Weights of a small mixture-of-experts language model, trained from scratch on English Wikipedia.
Training: a variant of Adam for the experts, 250M tokens.
Below are experts of layer 5 (counted from 0) of a mixture-of-experts language model. Rows are named router (the router's row for the expert), up (a neuron's input weights, with its number), down (a neuron's output weights, with its number) and show model dimensions 96-143. Each number is 500 + 50 x the weight over its row's rms, rounded and kept within 0 to 999. Numbers have three digits each.
After each expert's rows: "gets" lists some tokens that make up at least twice as much of what it gets as of all text. This comes from a sample of Wikipedia text that the model never trained on. Tokens count by the router's weight.

# expert 11
router:494538498629469529461454505508477517507525470444524575508450486533472554391475508480477568459601464452555529474530568421519536567475486480443486
up4:507447546511481506354473480616524560572485573491376440502554465432506518481558577522480503458507476412552449447490479441404500449475470504466620
down4:537480496561455575578502521502400443404590441518499475459516371552578437455493518402525397471493582476471561531529467532483444529459475479456511
up5:512522529493537504551596546444586389397492530523545571550503486578505464527490512634457528565472476492402426562391511418493589477510545586488467
down5:576487485347542477561542605494498574484473508449511531430575529557490381467531508422518434452488471470516572543534560566445404499523473485577528
up6:551457505433538497495473523458508523566515529460455461530544538517365484536488486467508475496545549403541552491554580483448576504531477576520459
down6:496460451552496517529500474536472474467546511532519454482535491516534459543520496531482487449492505462490544530496492453465480500507521557434498
up7:490538615501417542564500399494454421554545474654539493552513515516465517493455474461510519410562532513484483513406592389432479560499546470485607
down7:537471503576601517492482470468399489510464544510517487573544476500493423463437497480513394497487489505479499453552489563542473445511472531571488
up8:518528555420518509499536516530485425452545593515391466420522551536360535537493526417511433406461532459540432502539528529506524468481520574521435
down8:493483478507481543491441521528509456450569506565531460446566490529552452545479512552534503458524546490481534564471451458486425482473511554449529
up9:494500578451514509501504544547511432478504543545475560494516521541492440447590567538497644487553492521517519470533584547408495576550492450475465
down9:508526526581515565471582531500472498498523442401455482535487514533506428518467440554576421565486544498447558549554498499450516477503451549449477
up10:489465560482460605471555455603545516419453508538408451536535503471476499389515515421467357572460400513515495419572492475485503552479523467507537
down10:503497558597491544420486544480423587510525469533528474532418484469511483526498548413497492483477445552383509448478459486448500535512582507569578
gets: " the", " a", " an", " his", " her", " their"

# expert 5
router:498534417492450444442510544437556532598461476472446543492467517448419623511551585498476473410623414459483564488573562479462517558451499559439407
up4:386485515565539444635501444577609547440517491480534543445441546528502504378467593516464532444537508513541412483517488396519534432592448491568433
down4:482499479518547575492432491495486530472527383514425555496554497478454451595512493499537477466599475420535519630589537597496493499559488454498514
up5:442498559494426517566479572519510453428600475450551514349475553564532571466459482536483578543444594482623474481443488497622466581475531551476550
down5:384494523461526524489468410553538442515500567531572501419478553569562432556432504538483552603448611524469477522510534582511497493453553566509492
up6:387541540515557459535582576484494396515521372486649494436434498502503572496548473463431484472542511534502598525601457403485519348453427575527537
down6:547504564499503480468491512468525453401488647399510504493504387554427462478526518482616459500530500541585440555436576436472434458429527469545465
up7:501525523500480539456466552503526568569524517495561531494468571526403509421473414389410529557518449489566531395578501529502441514472540431523437
down7:414566446505417530445476485616527538524470480416492450520566559524496478492510520368529580577477420456481479516493512623484531510463581516509472
up8:494465445536477535515503542456559393545491499465559463506572494562517407464542476558517507542553453488511502570465582523516469514493566509451524
down8:488422510472490477629505550619472500532452608480510468586583526478491550447490521489550529444508554557398545379517476461478449372530547520392513
up9:512536512484476548529493543470490362453524527426598471552474540534435451576480507538514537634509589488558517483479564540496464541537438440508464
down9:472505458521479496483512525547543544527454444482480531531419536540466481471517484547515446410456556491520538448523460515519552523518505537600405
up10:563526424528490572434545559549602510501526561394475485603535571488460403606443509505467470500479493477484492490424547590433475489558499515590496
down10:474547538486473455573509461518434537433438505543396522473475522470567534435472588445533473397505545424532487570518416468495543567416525535522563
gets: ",", ".", " and", " that", ")", ";"

# expert 10
router:519519516444494505497488508522500481526409512417542569478419578516472628441526499554469475526496409474549487461494603489512463579395492465432403
up0:539433361492519529520522505478501614556465506486470457455521577464458552460501522460478528445539435547480556452548483491566488553544561515572506
down0:560521520532517423491471508593545431585502550466554521571533477496478505546574526391471470401443456516424536435526600460508411553481503488504565
up1:462499547484563529452525556454533563491482528493471474550516626469604461498473510554478521406459483517485576437592479500399416451479491637483586
down1:559577568531667500533409541410503437540540431464508582562530507479485455483490423562448514524526502484410414440553516526470547473515520497526509
up2:345536455574541445565524571558528468500453489524508532495530520500406559481518488485431549501488541383571547463469419460501537541408474506543581
down2:471447367544605430497488549413529534567486513559573450487451436508479439547405566516577550501588461514531451541428558474469543578492585561534615
up3:427546434440458484447477525492563532491493414620470443482453563476498508560448491545482497554433562487483567424426502522555472486465529456581501
down3:453417478538501456537481273459469573539526449436496463493543458461528478441514480505470582452422474455471487505481552488477504509530499549469425
up4:476583525537471444477503509542520570446457498441512508584492508607359611588509464602505509510422442445515490396479474451473552446485534435508443
down4:529557501507504526464456585457539450601502544427518490554622540444494439387494618603529529517529444515477358521514529626454536519420541541524430
up5:490621572497519525453436523429521474494541441551502588485475582575440492469526601608474591496486569511582458491452573480574421549559480478569485
down5:561495462485551526466498453438558544494531486490505515553490569445478431474486467433553476506495484483448516577476463527581474612474458496599475
up6:469604604492426461523629606548518471565506370462493577469514499535496552483474479536487554432474580532491478518544500514515563419437462623376586
down6:544488566529539568557460545565471459460468516470432572579525479522562513493466524546498439518521510501495624595434585412541502445511459585594403
gets: "'", " film", " \"", " The", " album", "\""

# expert 4
router:517545535534486506443481579467636533513490508416514505520461526515489616500514452450488527510586470411563575507557526448473530503429435494517478
up4:505488504502500485518498531502404538511508446486468576532353437535421521525514537599470544430536428591517554505547569486512566496494502456578474
down4:482498478496488452479513455498396465583558540538547498535515526462507480543426560489473479525496418457449452487414501565543345512560423590506485
up5:483536515453462495508443554500527567471458518534578542529481700519480552505472591574506568498517375491447602493502517506504471516465599461421539
down5:494555516515424474489563446526590579492394448610492469451474511385523443514462478441527530539492469557574526403497480506490539473412461426597431
up6:471575499495502438504512505528532516503435417453440539470550476545496598411561574449537540502614513531489513519462515498469520529550509410507460
down6:506580515509438499456517423470453469490461478534549565506449488544473478555496544420553470468571593353550518507550558500388532593570518555484537
up7:450497564456533488443498446474401474586497524585569536493474465430522471458491468371510495579462516527584591480518476474522421471655491476498495
down7:493442440568544433541434509581563528444528477539508422507443572455479523563519460531526500466517547536503521506597509458457528547410580528464431
up8:498506489508478519476419448488550433551465463516384567459516368527469469467559559445537525591542535504477615536517532515559433484528453560434442
down8:513434453567457437518542491479555511469579442446525484559546581458490523582439509444526581476493507465461445524522467451469508551512573490518573
up9:462560466468455598449456424508557551492461575435536452490517472478496559478449417521494508522447393538470513442581557495520480470500482532483508
down9:540517473501470553451598471525434589477518477525485485511521488523524439607563549440545533498522584509443538504614409526511486472481542534547498
up10:479504484440573416573483577472456476503436400502528523395481431503489537452462554507487453529519542690532569533513530448532532436440474521503528
down10:492438504531523484508553534515539535592482422538484519556523486450503422416414437493515412504515546493571440509490561552543533475431366431481431
gets: "\n", ".", " (", " \"", "==", "\""

# expert 14
router:527578464499413500515501481501574528532452437487518568515506520456515527467473538565471572501533467516501503511504530540559499577391475478499447
up0:402568488487476549395562494536548533490500512545544493433345521608508446450487629434548491499549490509552560434529483510513578500502517542472538
down0:499528434549554478512430565430496450488438500466559538468443540390483428473529509518510524471469451553509461548542559531498505424454575493466478
up1:460490491524442590538400439498593577506507453530483574573483541483459440544493518449493423536526487549474577465458460534472514503521531568533517
down1:632459455512457482464481502478493507497486529526594507501501528500459508494459469437463546575467499515373435480549510520483528472488472477547433
up2:506443561528481493486576516488446454488443484434451525517404504606519559510490609547431417462526544482566472589545534408484558455536556427476582
down2:455444599481562479537589437520406464520482518480505516454477536581463565527453568588457483549504605510591524643427377445450525582471452428494501
up3:524506531634466541481522508544500547430583423423434578514575513545429527496529585552523462449533477542490546504408507423396437428572531380536542
down3:570594413535525525463457470536531515463472475488452472568392500475479554472514410473444514501424509515444475481505459614493558445390572507579521
up4:443470508518501484567510519509461578457508497481487403505512545465481535512503509519473553382504499538506504539458440420546507453589522627497550
down4:459502445530514463464474463476517481482527426470556530520454452354479543542399587441458473545447482412532428538587507533423517515409515495497532
up5:534476450551558485379541550539519594557552580460482499472525599422503477508468523487430502494597432381520497428610491518367474441563402557553527
down5:474463557484472494503518523549469539555351484487410418446543510524472506488530546504520461517546549549460506504441510459486462486498449476506523
up6:515523564485402478442505533484481537530531449470576485527607522534540498539537396503506492487511447418477461471466568430470550525432437459515462
down6:470412393516467462548455486468460540506518509444449547432402523407514574482513556453568518407461606547508500432494469641517529596443506458495396
gets: "s", "ing", " season", " years", " time", " career"

# expert 13
router:397574472532480411550552559485535538474438432508589595505463471487459514475540518473469461474486485441561574388605532411544485491512423553501480
up0:517477512512542483443587485553535457557494455508490503539526465437434454550450503490418492426618515587541414486532510565431476498591529496503403
down0:581412484561481531522574496382526460453456464483509549492562443478516525519447548406470451418414519433543526518543536441469386513542567483471470
up1:508627490459532450428477533519495565475535463485518535470436504525523556547480542477535514482489580569480513479491525541475450564502563451603494
down1:531536460539518489496513521514515534494440605434418533477462405478422463437586518533483490463463515533520616493548486431496488518466509528578495
up2:435509444480546408468453489443504649523560357503422440416461500418521444558609399491501532440477510444458457592546536560527514539497440476606549
down2:579453550535605498516334505524416539411544527483444398489529555468563442433474513475418495521488534578495575535445491475529497578487506480527500
up3:432498462570448511459488499480521454526542483531479616569456658552516530562441483528451443433551412489502478440518474459461552547508523499412463
down3:526495428507495472534496560496514525504489462541588468492490503478546486527562570471500407565519446512496448620496488540504456541402573466512428
up4:401451509468456479467497578497573542523674471498537504485430482527454508486535398482512512543544477527409548501498492469538601566559436471436381
down4:523532421547476494522523465545520589473548569584538417522456565374475552574597492524578515444514421549485414525444512492499548413571576490416401
up5:557541509510540568461423495458539562446482479469497492510560521481520492509442401476464598469440545535520542429530550477457563459500426457495553
down5:505514520515574476502380615510499525399550507570398496503397480403471592486440489453479483455521510536471474457453444508507572545371510499584452
up6:452589475497443482467524475487529581460593549492526485439455514503403508467603508395523525475407501469554540575540442582434535489488511421510449
down6:602522420482523591502558426516524527526509463460558533486483557547463554419493520519450525489531481479503481529532584583571438480475489536504431
gets: " ", " a", " is", " de", " be", " m"

# expert 0
router:419541519569451492501518563456514531515452474479496570502456502552479576469551522400403476451470423483494547469481592474458558535495490537419466
up4:409559527553480439517462493533492440530454603484470488564509435450431467536569390423513481539527517455541466475506474497503530458466455587502509
down4:513415472496498588447465542530556441508554551463475444431412479464481546459554457492502532520519510498502497532453423557510497478538531402564481
up5:482563614510486527549369522512521481482522479452525545429547453530531466527424440519533585608559445550584481442461435448452569558488533519537516
down5:500516505401462522648341520495581522551549656534432439541426512468433469548545491482510507427480540523510613568563488582489521483534510493437554
up6:454554515467471572475406618526531488597438555526475521496470507497450574507509481542458578549467453387547396466527592568451534512474399464597460
down6:545444488548535468478504442396465515386497406470517598507497507520558528503506497498498442393525498483458600394591509544468460442494479483472448
up7:504507592446472511451565536490511586499581532434513483504543470521548446438470575505485522536548539537502512548491483506463467526536513515470431
down7:578511447510512483495494547565453500573530545512505457523488504506606533480496451444537460509421477573410419514494418473470586585533528561507491
up8:485497432499481477512675541549556564589468456496437530553457510485475500496534459566410524457534445526540556499449580485458461552478494479553520
down8:500537499546411484448551470576551464518523478511518475626575513502447454537486425436515432523558515536523461518455396458467457525529456516483434
up9:410497480520508490503531521447493462527478543493474524447514559463496508532467520425432517581501526496573528558495537491534552504411591489516530
down9:537442535448490448480490477493499497484429511581431511451564566418454587495446491487478515465557521462526511517588542516553486592453607543450534
up10:457541531512519520550451426491496445502480590529456592496510477522576593513537453489466486471453518595587464514465494462466507515477547559520578
down10:492473506438383398486510473451483511412524523506497462464545442519507491524501614480499513484524464493466480508453507529495471508532541479489497
gets: " of", " the", " in", " to", " for", "ing"

# expert 3
router:467512490620385528437518559518601494486459487498490546483447499535402532519542548430410489415546459495521534420533508447452519492513438529449470
up4:509541571400588506498377520495459467603499424435478498466519573483516561465607460460420625472578472556536614482527530555437317455488393443564532
down4:488530486414435449542452507474520433456527534530488513459542539469557425494526541476509524486489452527498380486591455435513517526463579536606560
up5:368575509451570468523456600492593519472557485506569637437455494465493516488586519469536534560451564549582485528588496539522508394488439465520494
down5:568527447490421592441425456532480370506464474534514585502478457515468423527499590515477465559515470467438532425500488493620474501661420565526528
up6:477469586506495543520474513514503502492449494414487483505496497480497571542539570484485463542466431450550525452452526449563443555479552492411575
down6:483509470518538509555539510468517543419450500513490381519514519429569553544456486507545423484470552582526512475511504461495550494516422537445481
up7:477458524578503514482522499515492529581461490476504528576442470470502567556541396482366497583426523489598502442546468494456455458377441486617522
down7:521517439537505424532473513490493531498487492525562423502490537440530506466555518509488462441495470487415542514533511517510444545498541489488445
up8:517502447560419493456442492490422518443484603515466460530540558488549496448489469484436529500458485524554483544547505554444490475532502461490417
down8:516509601498472478496502472498415484486515486501539546536485479615482547458545468418506507439462526481508466508537555509474500450495493434474472
up9:498553504503465426459516536493458544514576480509406452533519554424555495383413502557505513445494517464537432591545565497518440520495536385567397
down9:571471537510493585462525459549432549519546582554443527549527499524387534470552477542520444557464521477400677489490467557537433462575470534406531
up10:544521528525441584472483519466519493432541526467513542471580564588470466432426607515550558476523486445458547607496550470524495540495516499527461
down10:428481479475510530564460578476531629475420473443419483455482467504506493484554519591517439420529531585475625543478580497538449456484406425482656
gets: "-", " to", " in", ":", " |", "|"